config.toml
num_hidden_layers = 12
hidden_size = 96
n_experts = 12
experts_per_token = 1
d_expert = 192
d_shared_expert = 0
hidden_act = "squared_relu"
moe_layers = [0, 2, 4, 6, 8, 10]
router_score = "sigmoid"
normalize_top_k = false
routed_scale = 2.0
balance_loss = 0.00352
balance_bias = false
scale_expert_input = true
init_std_router = 0.0116
lr_router = 0.00357
vocab_size = 2322
norm = "rmsnorm"
norm_eps = 1e-05
tie_word_embeddings = false
optimizer = "soap_variant"
learning_rate = 0.00845
beta1 = 0.95
beta2 = 0.95
batch_tokens = [131072, 262144, 524288]
max_seq_len = 1024
train_tokens = 545100000
max_steps = 2631
dataset = "wikipedia_en"
Below are experts of layer 2 (counted from 0) of a mixture-of-experts language model. Rows are named router (the router's row for the expert), up (a neuron's input weights, with its number) and show model dimensions 0-47. Each number is 50 + 15 x the weight over its row's rms, rounded and kept within 0 to 99.
After each expert's rows: a language model's description of what the expert responds to; "gets" lists some tokens that make up at least twice as much of what it gets as of all text. This comes from a sample of Wikipedia text that the model never trained on. Tokens count by the router's weight.

# expert 6
router:48 55 11 68 56 56 95 45 75 50 50 46 33 57 76 45 60 22 54 42 31 51 47 62 43 61 56 52 53 69 53 44 56 48 75 41 39 53 66 46 55 55 69 57 54 56 81 39
up0:47 41 50 47 41 60 65 37 79 43 65 40 56 65 17 59 63 58 32 43 47 40 53 56 62 45 80 62 62 57 39 59 48 49 44 56 23 47 52 47 64 27 59 53 44 83 44 61
up1:38 79 28 47 43 53 53 55 54 50 57 39 61 62 49 19 31 50 18 14 41 53 60 59 40 21 29 73 55 34 50 71 59 51 55 35 70 69 62 55 33 25 53 62 44 26 66 44
up2:36 73 39 75 24 43 50 45 47 50 36 44 48 25 66 88 35 48 33 63 39 25 67 52 52 44 37 43 62 37 58 44 57 21 76 29 37 38 52 53 63 36 24 32 36 64 21 38
up3:80 61 29 55 52 68 50 33 60 40 72 75 55 39 46 39 38 47 54 22 40 57 69 32 69 70 24 38 69 55 54 36 37 67 54 42 20 57 50 47 28 63 61 54 47 32 54 51
up4:55 45 36 35 32 57 21 52 64 55 39 42 67 45 68 39 68 53 68 50 50 56 69 49 29 45 64 48 31 45 45 06 49 66 34 57 48 83 33 66 63 48 68 80 42 15 62 53
up5:67 50 61 60 70 43 55 45 56 49 46 63 40 54 33 59 67 31 57 64 31 63 49 57 37 83 50 56 46 69 71 51 53 78 46 34 59 32 74 46 49 29 35 62 64 39 62 39
up6:45 48 33 32 52 60 57 64 66 38 61 67 78 45 51 39 44 43 19 32 66 86 49 63 41 58 65 64 68 44 74 53 35 59 75 32 47 63 42 59 64 72 76 55 53 52 59 38
up7:52 70 53 38 76 65 58 62 37 53 55 35 57 69 62 69 64 61 47 46 42 48 43 48 42 46 53 43 55 37 26 39 70 57 59 58 46 64 48 68 84 54 49 56 45 57 69 52
up8:59 36 52 73 61 59 53 31 59 18 32 70 47 67 49 39 46 44 54 52 41 89 57 36 32 31 46 62 33 35 58 51 47 44 47 75 54 53 54 57 35 45 65 45 14 36 62 57
up9:57 50 44 70 46 73 66 56 26 55 32 50 40 79 42 57 42 44 36 58 39 86 45 20 30 46 54 58 37 28 47 67 36 36 39 42 25 68 61 56 52 36 40 49 30 53 48 51
up10:71 56 74 48 49 69 47 44 40 52 64 52 32 69 52 31 68 68 41 55 35 62 24 67 61 58 44 24 67 58 50 63 49 50 25 33 25 42 66 34 50 68 37 59 41 55 58 57
up11:87 40 43 61 64 41 58 72 43 28 45 65 61 63 73 26 40 35 62 69 46 54 22 57 46 67 34 46 46 30 71 26 40 34 44 42 63 64 51 36 33 44 50 52 70 55 58 44
What it handles: Inner syllables of longer words after a first piece, such as comp-ar-ed, prem-ar-ital, n-ar-rative, Metrop-ol-is.
gets: "ar", "r", "v", "un", "u", "ad"

# expert 11
router:54 59 30 66 61 59 47 43 27 46 55 50 32 56 47 47 41 54 51 47 72 31 28 39 30 35 70 45 69 81 27 25 52 54 59 43 38 06 65 54 71 21 37 76 63 59 49 20
up0:30 74 49 45 50 55 58 68 34 40 39 43 27 45 57 40 45 50 52 37 55 60 52 66 51 48 43 82 54 72 73 68 62 39 64 56 58 24 38 66 60 49 47 58 64 84 43 23
up1:52 60 43 49 50 37 79 29 50 32 27 44 42 76 74 69 58 42 72 69 66 48 41 40 37 46 44 70 37 37 42 51 52 35 43 68 36 15 82 53 31 47 41 50 62 61 30 66
up2:49 47 44 60 43 55 73 54 54 54 57 57 42 54 39 39 56 44 41 45 40 61 48 42 34 53 14 30 24 60 63 34 40 47 99 44 44 57 66 39 67 36 32 52 71 47 45 60
up3:60 54 67 65 54 68 55 55 69 50 56 47 49 45 60 35 50 17 35 77 55 74 38 51 36 39 66 36 52 49 59 40 22 73 44 27 44 71 26 26 17 62 61 42 43 46 52 74
up4:59 36 54 10 50 81 44 32 48 44 41 29 52 50 55 21 35 29 86 63 65 61 58 60 37 71 45 51 47 61 67 34 58 54 43 55 28 34 33 55 59 76 43 77 55 54 19 65
up5:54 48 57 58 68 53 58 53 59 63 86 51 53 38 32 47 70 60 17 49 44 63 02 55 47 56 44 54 40 55 56 40 46 67 82 36 50 59 44 43 47 56 55 34 39 65 56 57
up6:57 25 25 37 80 65 48 15 04 63 51 57 57 60 54 60 38 52 43 70 56 59 12 49 38 43 56 46 66 36 70 20 46 42 43 63 49 38 56 76 45 35 47 47 52 61 56 31
up7:58 76 22 56 53 50 69 27 62 34 52 24 30 42 51 15 49 55 78 30 48 68 65 48 43 34 45 34 53 44 42 59 67 45 44 27 76 39 78 37 36 42 60 33 30 45 60 60
up8:55 59 64 36 63 29 49 38 48 55 15 48 40 53 72 44 38 51 29 58 56 45 49 26 83 71 55 51 47 60 41 70 68 19 34 58 48 79 46 70 31 56 24 56 29 79 71 61
up9:85 54 26 28 38 64 51 51 73 62 57 54 62 32 61 54 45 21 30 29 90 45 51 64 51 47 49 44 30 66 47 57 69 68 73 29 47 60 54 49 41 78 51 57 70 39 43 62
up10:61 43 66 26 57 47 74 55 43 55 29 33 53 42 70 53 45 58 35 43 81 53 53 43 53 68 81 30 51 40 47 47 43 23 50 89 32 74 51 52 33 76 40 59 59 46 47 31
up11:64 47 54 63 41 42 51 49 60 55 67 17 12 43 50 64 60 63 57 62 21 60 41 33 43 41 43 58 74 71 62 48 76 54 64 47 51 76 39 30 60 42 30 60 67 61 34 63
What it handles: Articles, auxiliaries and pronouns in running prose, such as the, a, was, that, he, had been.
gets: " the", " a", " was", " to", " is", " The"

# expert 8
router:47 68 18 48 57 47 54 29 65 38 40 47 36 43 76 63 58 51 50 50 54 46 62 40 45 46 54 44 77 34 54 62 47 22 69 36 51 38 94 48 40 68 34 81 49 45 41 54
up0:58 64 65 42 65 52 78 57 72 28 50 49 70 48 54 56 74 46 40 64 68 77 57 51 33 54 46 60 40 68 33 49 59 51 40 58 48 50 51 68 43 00 57 48 76 75 32 23
up1:79 59 31 57 44 76 34 40 53 39 51 59 41 48 54 56 74 45 51 70 25 48 60 42 60 49 60 48 68 55 41 25 59 44 37 64 25 35 73 69 74 30 39 66 34 47 33 43
up2:38 56 68 37 67 56 43 40 54 48 35 48 34 41 37 50 50 57 46 37 60 56 19 42 39 36 91 57 51 48 80 09 41 45 59 62 49 47 42 55 33 34 67 62 16 27 58 29
up3:62 51 44 36 62 12 69 37 68 34 36 60 31 41 44 58 41 38 65 75 62 76 61 50 30 56 52 56 54 60 60 65 39 42 90 71 57 61 59 41 22 53 63 63 61 51 41 54
up4:73 44 28 29 75 25 55 43 53 51 48 51 60 51 41 55 37 43 48 56 49 47 57 60 57 34 36 53 31 70 22 40 49 37 66 54 38 43 70 34 34 61 43 84 44 57 62 39
up5:63 47 17 37 62 31 49 41 63 20 50 30 34 54 62 63 61 34 37 43 49 50 72 50 36 69 64 13 66 32 28 49 75 85 61 57 52 69 45 56 35 35 47 26 50 68 60 63
up6:29 61 51 49 43 62 65 37 44 50 60 56 54 75 44 66 53 39 62 71 43 30 37 32 33 56 58 51 60 42 59 43 58 50 20 39 34 31 68 52 52 37 61 36 42 48 65 24
up7:75 78 42 66 45 52 63 57 70 45 45 67 28 36 31 40 77 29 65 58 89 50 61 29 44 38 41 53 43 63 41 69 55 55 75 57 69 61 26 76 59 59 24 46 68 58 38 34
up8:48 78 71 27 43 45 50 51 49 60 77 65 55 34 38 23 38 29 61 42 55 42 40 36 35 82 63 80 73 37 48 48 66 59 47 38 39 49 43 46 51 45 86 67 60 45 50 39
up9:59 56 46 49 44 50 79 26 56 29 54 61 59 37 54 60 63 30 28 61 65 75 31 41 57 82 62 48 51 66 55 29 70 53 43 70 96 64 63 50 61 56 50 75 64 61 46 37
up10:45 40 60 55 72 42 49 38 41 43 59 42 25 46 24 58 66 62 52 27 37 68 59 41 29 46 55 44 52 44 36 42 52 76 84 71 51 44 63 54 31 29 62 67 69 55 35 64
up11:43 42 43 59 62 77 43 71 49 32 25 41 54 77 69 56 49 57 56 31 42 31 77 64 37 66 33 41 79 38 49 62 85 27 37 52 31 42 63 62 34 57 65 74 47 56 54 48
What it handles: Plural -s and other inflectional or inner endings before commas and periods, such as job-s, doll-ars, I-s-rael.
gets: "s", "es", "at", "t", "an", "m"

# expert 1
router:47 68 71 35 49 60 46 67 67 55 21 57 73 63 54 54 32 34 45 59 52 23 49 39 31 30 72 59 33 47 18 62 31 16 61 52 51 52 63 37 45 46 79 42 42 54 36 60
up0:46 78 49 46 34 43 41 61 65 43 42 44 27 16 41 61 62 26 60 64 91 74 49 46 39 26 65 67 40 15 56 68 68 48 29 47 56 53 56 35 46 50 46 59 66 71 35 50
up1:63 39 34 48 58 47 62 36 52 55 46 33 60 18 48 35 53 50 52 71 62 50 45 39 30 44 69 63 79 46 18 44 40 67 65 59 37 56 68 57 55 33 48 51 56 47 52 69
up2:23 67 29 29 69 39 83 67 43 21 41 30 61 45 48 54 66 33 55 52 69 43 42 43 42 43 52 61 56 77 45 42 50 40 20 36 35 28 57 59 50 52 45 72 55 54 32 50
up3:53 74 80 35 53 36 53 22 52 33 39 34 52 59 50 38 57 30 54 41 25 53 77 17 67 71 56 46 51 74 42 53 67 67 36 43 50 40 56 58 69 37 52 69 58 37 57 32
up4:43 40 52 63 57 54 58 26 46 33 51 25 42 52 53 76 44 63 49 36 45 51 68 50 30 52 70 58 36 63 35 30 40 52 57 41 46 70 45 40 40 29 59 53 60 79 75 44
up5:65 40 37 59 52 48 47 45 48 54 38 43 41 46 61 38 42 65 45 49 48 44 62 37 37 19 44 50 31 49 46 40 70 60 55 39 56 87 70 40 62 31 53 36 36 47 57 51
up6:23 31 47 58 48 33 45 44 42 58 52 44 56 70 58 70 36 53 86 66 27 43 58 34 39 49 37 76 47 61 47 47 40 48 17 30 39 50 53 19 66 52 42 43 62 44 76 68
up7:69 70 36 56 51 43 40 52 47 44 37 58 83 45 67 55 00 47 37 70 67 33 57 35 18 73 65 51 59 65 44 75 60 34 52 63 30 64 38 49 64 33 43 55 77 57 62 55
up8:57 64 71 29 82 57 67 32 47 49 57 30 45 84 47 62 47 35 50 44 56 44 44 32 40 84 45 74 69 43 58 55 93 45 44 33 42 47 74 49 49 51 53 50 72 64 43 46
up9:62 61 67 43 58 63 66 34 57 33 59 37 51 80 33 43 53 49 32 55 50 43 79 49 37 51 54 68 39 51 46 47 52 59 65 48 26 42 49 58 51 39 30 56 40 56 56 20
up10:53 54 59 37 53 58 60 27 36 43 36 65 52 40 61 41 44 54 54 28 56 44 41 43 45 51 48 74 18 64 67 61 50 54 32 16 41 59 51 39 74 32 45 67 48 66 58 27
up11:49 37 66 38 45 53 26 35 61 52 31 64 67 49 64 53 10 33 51 59 68 68 51 30 44 56 73 63 44 38 66 36 52 57 55 70 56 88 73 61 71 41 40 48 58 73 61 42
What it handles: Apostrophes in contractions and possessives (Can't, Will's, O'Brien), plus quotes, slashes and capitalised name starts like New, United, St.
gets: "'", "-", "h", " N", "\"", "/"

# expert 10
router:56 52 57 48 64 48 70 75 46 41 73 32 27 51 51 45 55 61 33 72 56 40 30 37 38 47 26 41 47 63 26 33 39 47 42 10 47 14 51 51 51 00 46 51 52 64 33 29
up0:64 53 32 71 83 64 39 47 49 50 62 31 79 22 64 60 82 45 33 29 71 53 47 41 46 63 21 35 56 62 49 36 42 76 61 25 47 59 34 58 48 59 25 41 53 37 54 42
up1:70 46 35 73 78 37 38 45 45 32 41 30 68 53 46 59 40 50 61 42 54 31 70 40 33 43 56 52 70 73 24 66 62 41 60 78 55 58 39 54 38 54 45 46 69 31 58 44
up2:47 66 68 44 79 73 58 48 21 20 74 52 40 36 51 49 62 37 36 31 35 71 50 54 37 52 63 61 58 39 53 35 57 68 55 39 34 50 68 64 68 62 57 58 41 61 71 19
up3:63 31 38 54 41 60 71 61 78 39 51 23 29 36 71 68 47 59 60 37 56 30 54 33 26 25 55 58 63 25 50 41 49 66 52 60 35 45 44 26 40 35 46 48 37 68 67 58
up4:42 66 46 55 57 38 52 58 57 50 39 44 49 72 49 44 53 23 46 52 67 38 54 42 44 44 57 55 46 47 36 51 83 05 39 47 39 47 46 77 48 44 59 35 54 29 57 26
up5:37 52 60 53 54 92 56 35 33 60 61 53 40 68 65 30 63 57 53 54 60 59 26 07 51 61 45 48 31 40 42 44 62 34 18 40 17 59 51 49 40 34 52 42 52 59 72 45
up6:80 39 53 33 64 40 44 69 60 68 61 60 43 34 30 63 70 42 67 56 60 35 57 37 67 55 30 37 49 47 46 35 45 28 38 17 43 52 37 26 69 42 61 50 48 53 48 46
up7:41 57 55 51 47 67 58 62 29 50 41 43 51 52 43 32 48 69 78 40 59 45 58 17 67 48 55 60 52 47 74 38 59 61 63 45 30 60 60 71 29 37 34 47 57 55 72 43
up8:58 69 35 46 49 51 64 32 55 59 50 62 31 32 63 43 57 37 50 53 53 53 62 82 39 54 31 52 30 44 20 40 70 62 72 31 46 62 74 31 16 23 84 68 51 66 66 55
up9:76 51 50 62 56 60 47 40 56 21 47 48 29 54 60 56 58 66 37 18 52 43 37 26 65 59 42 28 54 30 65 41 54 76 43 34 54 79 41 51 18 45 51 59 40 46 79 39
up10:29 38 64 48 51 56 59 54 66 38 75 67 31 45 20 69 65 61 24 68 53 49 48 66 56 60 54 75 53 26 84 48 63 29 57 60 55 35 57 54 42 40 64 39 57 76 39 33
up11:54 44 30 50 36 69 56 33 47 54 32 74 19 70 35 12 42 68 50 58 58 61 36 50 39 49 70 49 55 55 68 30 38 56 63 32 33 63 58 45 59 25 35 51 45 58 80 22
What it handles: Commas, periods, and, in, or between clauses and list items, plus mid-word consonant pieces like up-d-ated, k-ill-ed.
gets: ",", " and", ".", " in", " d", "d"

# expert 2
router:38 41 42 27 55 31 65 74 60 48 54 16 49 52 46 82 59 10 42 46 78 38 28 57 35 59 48 69 76 34 55 53 60 76 53 57 42 64 46 75 62 66 43 52 37 50 60 18
up0:42 68 27 53 41 39 36 70 62 42 46 48 55 48 68 76 56 40 06 16 42 52 60 66 62 68 24 41 46 34 56 43 23 47 54 50 36 48 46 47 63 68 47 76 42 43 64 47
up1:60 69 43 24 33 69 54 50 43 23 60 44 37 55 55 39 26 34 77 27 64 35 56 31 42 74 30 56 39 66 26 34 76 49 73 49 31 38 51 44 52 24 47 48 44 68 79 39
up2:34 45 60 59 50 39 32 44 47 60 50 55 30 61 61 59 39 37 37 51 57 70 35 55 34 30 33 45 49 12 57 86 48 50 65 39 16 51 48 61 59 50 61 75 81 53 61 27
up3:52 52 23 61 27 54 50 55 63 44 74 25 46 43 58 66 77 54 49 59 74 57 34 31 41 52 31 64 52 46 50 56 54 53 52 55 37 53 35 49 22 41 54 45 62 71 56 42
up4:24 24 37 32 24 71 65 58 57 38 33 34 61 45 43 40 29 47 59 39 27 53 63 58 33 42 56 82 44 54 50 68 58 29 37 38 60 43 54 69 36 59 88 91 51 54 44 44
up5:49 45 37 46 48 48 23 54 56 32 53 66 48 43 34 54 70 55 52 39 52 53 62 53 63 56 41 56 71 39 51 33 34 56 23 55 22 67 55 72 50 55 62 62 49 67 59 56
up6:74 65 24 57 44 44 64 58 36 43 55 45 39 66 48 61 63 52 57 40 60 67 42 50 64 57 20 73 53 71 45 53 47 23 76 39 43 41 59 30 49 37 63 41 43 58 35 56
up7:45 33 42 39 44 71 45 62 48 53 45 61 69 47 41 73 45 10 26 45 48 31 21 40 33 35 55 58 74 41 69 47 54 53 42 71 60 72 49 58 67 68 20 60 42 43 40 36
up8:56 42 71 33 70 58 37 74 42 56 58 54 30 57 67 38 38 56 45 38 75 56 45 60 52 22 45 40 62 46 91 61 46 56 53 29 13 73 51 47 52 60 47 54 52 42 46 54
up9:36 63 49 36 65 25 46 45 54 67 35 42 47 64 66 49 41 29 42 26 63 54 53 52 41 52 43 64 58 45 61 30 49 47 64 58 54 56 60 25 52 47 46 51 37 63 45 44
up10:51 61 47 49 44 97 60 64 74 39 64 55 63 22 51 97 69 66 34 48 58 24 35 72 41 49 52 53 63 45 62 41 50 50 47 40 47 36 68 49 63 34 47 54 37 37 59 38
up11:28 38 55 26 63 22 50 60 44 51 68 26 53 41 47 22 54 51 48 67 64 13 26 33 65 46 44 48 67 52 64 31 37 51 45 44 39 55 60 64 40 58 80 39 57 42 55 41
What it handles: Single capital letters starting names or words, especially ' H', ' M', ' A', with following pieces such as H-en-ry, h-on-orary.
gets: " M", " H", " A", " D", " B", " R"

# expert 3
router:94 50 54 34 56 54 54 49 39 29 74 63 34 65 57 63 53 38 37 58 61 57 32 34 44 64 67 83 39 53 44 55 64 47 47 58 40 45 75 56 39 52 66 61 54 83 48 46
up0:50 49 88 52 35 49 53 39 47 44 49 41 57 57 35 68 35 45 50 36 42 50 29 34 47 21 87 32 43 33 51 41 62 51 64 73 46 36 55 29 51 57 53 39 50 60 54 44
up1:46 35 59 40 76 39 80 58 17 67 69 54 61 53 69 27 39 94 62 47 32 48 61 65 45 65 78 48 24 46 49 49 72 56 48 20 64 49 51 21 53 36 57 30 40 40 67 44
up2:42 42 46 24 30 74 46 22 61 66 43 54 44 51 66 34 83 28 40 44 68 33 56 51 39 43 33 32 57 35 59 32 38 20 51 49 36 69 24 61 47 41 39 48 47 46 14 48
up3:52 42 43 50 55 73 43 33 55 39 74 41 60 46 45 46 70 39 43 71 63 46 52 00 40 55 44 71 74 71 40 48 46 55 39 28 21 68 39 69 30 64 71 60 50 83 60 48
up4:50 64 41 49 81 70 69 58 09 43 69 52 26 29 90 55 51 34 54 31 61 49 51 28 39 43 58 54 51 47 58 35 71 36 34 58 29 28 64 49 70 63 78 58 34 54 45 42
up5:39 61 59 77 99 32 36 37 38 36 54 70 60 21 59 41 63 21 35 45 71 46 63 44 46 42 55 71 68 67 47 42 63 33 17 51 23 43 47 52 59 51 82 81 57 33 57 39
up6:54 64 37 45 99 67 29 34 00 49 56 52 45 54 63 36 42 67 46 41 39 61 65 61 31 75 23 41 41 49 62 47 62 71 64 52 39 28 21 27 54 56 54 58 61 62 59 41
up7:48 61 22 58 48 62 43 38 43 60 19 15 46 62 41 70 41 64 52 41 37 25 86 60 60 60 50 26 34 17 69 51 46 44 63 58 46 57 39 31 56 32 46 62 61 45 59 53
up8:40 55 20 54 49 49 45 36 39 57 56 55 46 22 74 67 33 37 47 61 40 47 59 31 60 41 52 34 33 58 47 68 60 66 63 43 53 57 47 35 63 53 09 42 90 67 69 53
up9:51 36 51 48 60 52 37 79 61 54 52 37 39 42 46 43 10 57 45 67 56 67 44 21 27 49 34 57 37 44 45 67 48 25 44 63 39 62 63 38 59 62 56 51 25 34 63 36
up10:43 34 54 68 64 43 80 29 65 44 56 49 55 66 39 46 58 34 60 43 59 42 52 17 73 52 69 50 74 77 50 54 57 51 23 34 58 40 50 50 68 38 45 55 36 42 49 34
up11:38 40 86 53 64 59 62 36 33 27 37 58 57 46 51 71 48 50 56 40 30 50 56 43 57 67 48 95 59 52 52 47 54 32 46 68 27 11 39 57 39 49 24 48 63 50 36 74
What it handles: Individual digits inside years, dates, scores and table figures, such as the 0 in 2024 or 2007.
gets: "1", "0", "2", "9", "3", "5"

# expert 9
router:57 51 68 32 58 54 61 51 13 53 42 38 35 78 44 21 61 37 71 65 39 68 49 23 43 33 54 45 36 49 48 35 69 34 17 40 52 40 32 56 36 24 44 52 75 45 68 49
up0:67 33 48 90 52 45 49 46 24 50 66 61 81 39 23 42 30 65 57 37 40 32 60 56 50 47 71 50 69 41 64 30 55 48 46 38 37 37 45 42 40 45 28 65 40 37 59 55
up1:31 63 41 69 55 61 47 53 66 59 52 47 62 63 34 74 38 62 42 00 34 44 44 48 61 58 40 73 80 51 61 49 77 01 57 25 49 41 58 62 44 39 58 59 56 34 51 39
up2:51 77 51 58 42 44 48 39 61 41 22 50 10 48 29 42 89 39 65 38 61 49 54 42 43 58 38 26 45 13 59 30 65 81 95 40 48 59 48 72 60 66 49 57 37 58 43 36
up3:61 46 96 26 32 47 46 60 60 40 42 61 73 28 41 62 63 34 30 54 79 49 40 41 32 67 48 35 44 53 43 23 68 70 45 45 29 62 57 46 43 57 74 51 42 54 35 53
up4:60 52 52 45 52 52 74 48 53 35 54 42 48 58 76 46 14 61 56 53 79 71 45 44 12 43 47 67 60 76 56 27 53 60 50 42 33 49 35 53 22 55 30 55 48 67 58 28
up5:64 38 39 30 57 61 63 10 42 41 34 38 32 75 57 49 42 48 60 45 35 83 71 33 56 56 60 50 30 55 50 48 38 38 50 64 63 66 41 46 42 47 21 60 72 46 69 47
up6:33 49 41 29 48 50 47 44 45 31 30 61 36 72 46 41 42 84 44 52 49 53 41 19 25 34 68 69 49 50 51 54 60 60 76 64 62 40 78 46 51 49 48 37 35 54 35 73
up7:37 80 57 46 60 46 50 84 60 34 51 43 48 60 49 60 77 45 14 28 61 35 63 56 62 56 61 56 31 08 48 31 57 70 54 37 43 82 22 57 35 45 38 30 59 43 42 51
up8:31 56 63 43 68 85 40 86 33 66 33 47 40 39 54 33 64 31 45 68 83 43 50 08 47 40 37 46 50 50 66 74 54 51 34 33 51 69 55 38 26 56 72 40 38 50 60 38
up9:50 31 33 48 51 63 41 71 46 54 14 54 31 61 57 71 64 29 65 44 73 31 44 38 49 41 44 49 49 46 69 34 68 37 50 30 43 51 51 70 20 43 56 52 60 66 47 22
up10:70 54 43 24 72 74 45 54 49 25 44 60 50 56 63 52 53 47 53 63 54 31 53 37 39 46 39 63 25 69 50 52 61 47 34 33 42 67 35 47 35 42 54 27 54 50 52 46
up11:67 56 54 39 61 66 43 38 54 46 74 46 34 47 48 58 58 48 67 26 36 43 43 23 28 67 58 75 60 40 56 43 83 48 54 37 40 47 55 64 16 50 45 69 60 83 54 43
What it handles: Vowel and suffix pieces inside words, often after S, such as S-pe-ed, S-ee also, fle-e-ing, Purp-ose.
gets: "e", "a", "o", "ing", "er", "le"

# expert 5
router:56 53 40 34 43 43 52 44 32 50 43 48 76 56 74 54 30 65 51 41 34 32 58 68 54 42 46 57 33 71 49 26 62 43 28 26 37 57 43 19 52 29 41 60 44 58 40 31
up0:49 38 43 68 58 47 25 62 53 40 36 49 36 62 51 47 26 39 42 67 52 41 57 62 64 72 42 53 63 36 57 59 81 79 74 40 51 49 41 50 56 49 42 36 48 49 40 67
up1:50 39 61 39 67 47 65 38 35 44 12 18 64 25 33 38 93 35 75 55 44 41 71 49 55 73 29 49 60 00 73 47 37 76 52 51 59 46 51 37 68 54 32 59 30 53 63 53
up2:41 51 40 44 48 57 57 59 78 31 26 52 29 39 46 49 53 42 62 71 31 64 41 17 45 27 41 71 40 53 34 67 31 62 55 48 52 56 40 45 36 38 50 58 45 19 22 68
up3:69 73 26 41 63 43 58 62 56 38 72 51 34 59 70 59 45 52 70 46 43 57 45 50 56 66 77 51 57 60 38 76 36 57 53 37 75 70 44 27 23 54 35 53 25 34 44 60
up4:58 50 47 38 50 45 35 52 68 46 26 37 54 38 26 38 59 60 42 60 59 37 41 37 53 75 60 58 46 32 08 39 65 64 45 34 31 20 46 32 41 43 45 56 51 15 48 55
up5:42 53 44 32 47 49 47 35 61 57 55 41 47 18 11 40 51 60 42 52 72 19 47 28 45 46 34 61 46 48 52 55 76 33 41 41 53 38 53 71 45 62 36 51 52 14 58 31
up6:23 66 37 57 33 43 53 39 52 37 32 34 64 59 75 71 60 55 24 71 82 63 48 49 46 43 35 93 39 38 59 63 85 35 51 47 49 68 31 72 43 65 65 49 45 64 61 58
up7:56 67 22 47 48 66 60 65 67 39 35 41 48 65 57 30 75 65 57 35 67 41 55 20 20 44 23 49 50 49 80 31 48 50 41 71 47 47 69 28 42 61 54 99 65 40 74 32
up8:68 46 69 51 47 72 81 53 67 59 33 63 72 51 50 47 57 37 68 35 33 67 47 46 50 76 35 53 61 72 44 27 55 52 51 56 58 38 39 66 46 52 36 38 27 53 28 79
up9:60 47 49 45 66 38 71 64 43 32 33 29 67 32 45 53 55 39 59 42 78 41 37 38 73 51 52 71 33 14 59 49 43 57 37 69 33 55 47 47 60 42 55 70 50 57 69 19
up10:54 67 32 55 38 48 48 48 52 61 38 45 36 47 43 45 56 76 57 23 50 31 34 50 50 40 68 22 32 44 41 77 69 56 47 27 34 42 73 43 57 45 51 52 56 60 36 47
up11:69 29 41 36 30 40 84 40 48 54 46 68 40 30 23 62 50 39 34 31 41 34 33 68 46 31 47 50 32 62 41 37 69 69 52 54 49 34 50 34 55 54 71 62 61 53 34 63
What it handles: Line breaks, table pipes, colons after infobox fields (Family:, Order:), list dashes, section == marks, and the word by.
gets: "\n", " |", ":", "-", " by", "=="

# expert 4
router:46 67 34 44 69 45 62 74 69 00 65 32 64 35 56 40 25 42 59 36 40 49 37 56 46 46 38 62 52 72 60 52 45 55 36 47 52 49 49 30 51 51 53 56 55 70 26 39
up0:48 80 65 26 60 36 63 50 63 57 66 31 53 62 44 58 76 60 36 26 70 39 62 58 27 49 28 52 34 40 63 47 56 55 51 49 47 63 63 47 39 56 81 56 56 43 68 54
up1:77 46 25 46 76 63 64 43 71 50 64 46 52 53 55 58 23 77 33 34 62 46 40 42 47 28 35 38 47 65 55 65 29 40 50 62 37 53 49 57 74 35 38 24 86 61 47 41
up2:27 56 57 51 38 19 53 35 49 38 70 60 50 45 43 58 37 36 58 48 45 70 58 16 58 53 59 60 35 62 32 49 65 58 55 42 55 51 49 63 42 80 15 58 53 65 36 43
up3:62 51 68 16 39 35 43 81 43 31 44 53 62 67 73 66 34 33 26 30 45 46 54 40 31 53 59 59 62 49 53 69 91 37 44 41 52 44 13 47 60 30 78 68 72 76 56 33
up4:85 33 48 63 27 51 54 42 55 56 50 32 57 35 50 47 59 39 23 61 58 54 38 61 36 48 54 35 58 53 76 26 39 36 67 53 43 50 14 42 30 93 20 56 32 64 60 69
up5:48 58 33 42 55 39 22 52 38 54 81 35 26 39 41 49 00 39 38 65 45 52 48 50 41 50 85 44 47 25 33 41 53 57 66 26 65 42 77 36 33 45 46 54 42 67 54 37
up6:44 69 47 39 30 32 36 44 63 32 37 29 46 58 24 47 52 14 43 41 50 62 30 71 40 23 40 46 20 59 57 53 59 40 42 16 65 46 48 35 33 39 52 47 61 47 59 28
up7:41 63 69 42 42 38 55 63 52 51 48 78 37 49 31 35 49 69 41 53 59 53 04 24 50 00 30 78 29 68 37 65 64 40 60 66 59 45 35 76 50 53 58 52 74 46 52 54
up8:51 37 62 45 54 35 49 77 39 65 54 35 45 59 46 39 32 24 76 53 18 52 56 47 45 44 35 56 38 18 57 39 64 37 62 29 68 54 45 30 51 60 30 32 43 16 41 64
up9:53 46 61 49 78 49 65 37 67 70 77 54 45 48 81 42 53 80 24 42 45 59 63 39 46 35 64 39 41 52 42 62 41 52 64 49 72 59 60 56 62 45 49 65 54 54 70 65
up10:72 52 50 22 73 50 51 55 57 51 21 50 66 52 42 55 57 51 41 50 54 40 52 56 76 57 45 71 85 66 11 59 44 59 47 36 54 62 56 42 45 66 81 56 47 36 40 49
up11:30 54 48 32 56 67 68 28 60 27 53 29 44 54 76 40 25 34 22 28 51 58 42 32 41 59 34 50 42 56 52 79 62 74 43 28 45 62 62 60 45 46 71 48 66 77 43 34
What it handles: Bare spaces, opening parentheses, dashes and degree or prime signs, mostly in tables, scores and geographic coordinates like 47°24′N 27°.
gets: " ", " (", "|", "–", " \"", " s"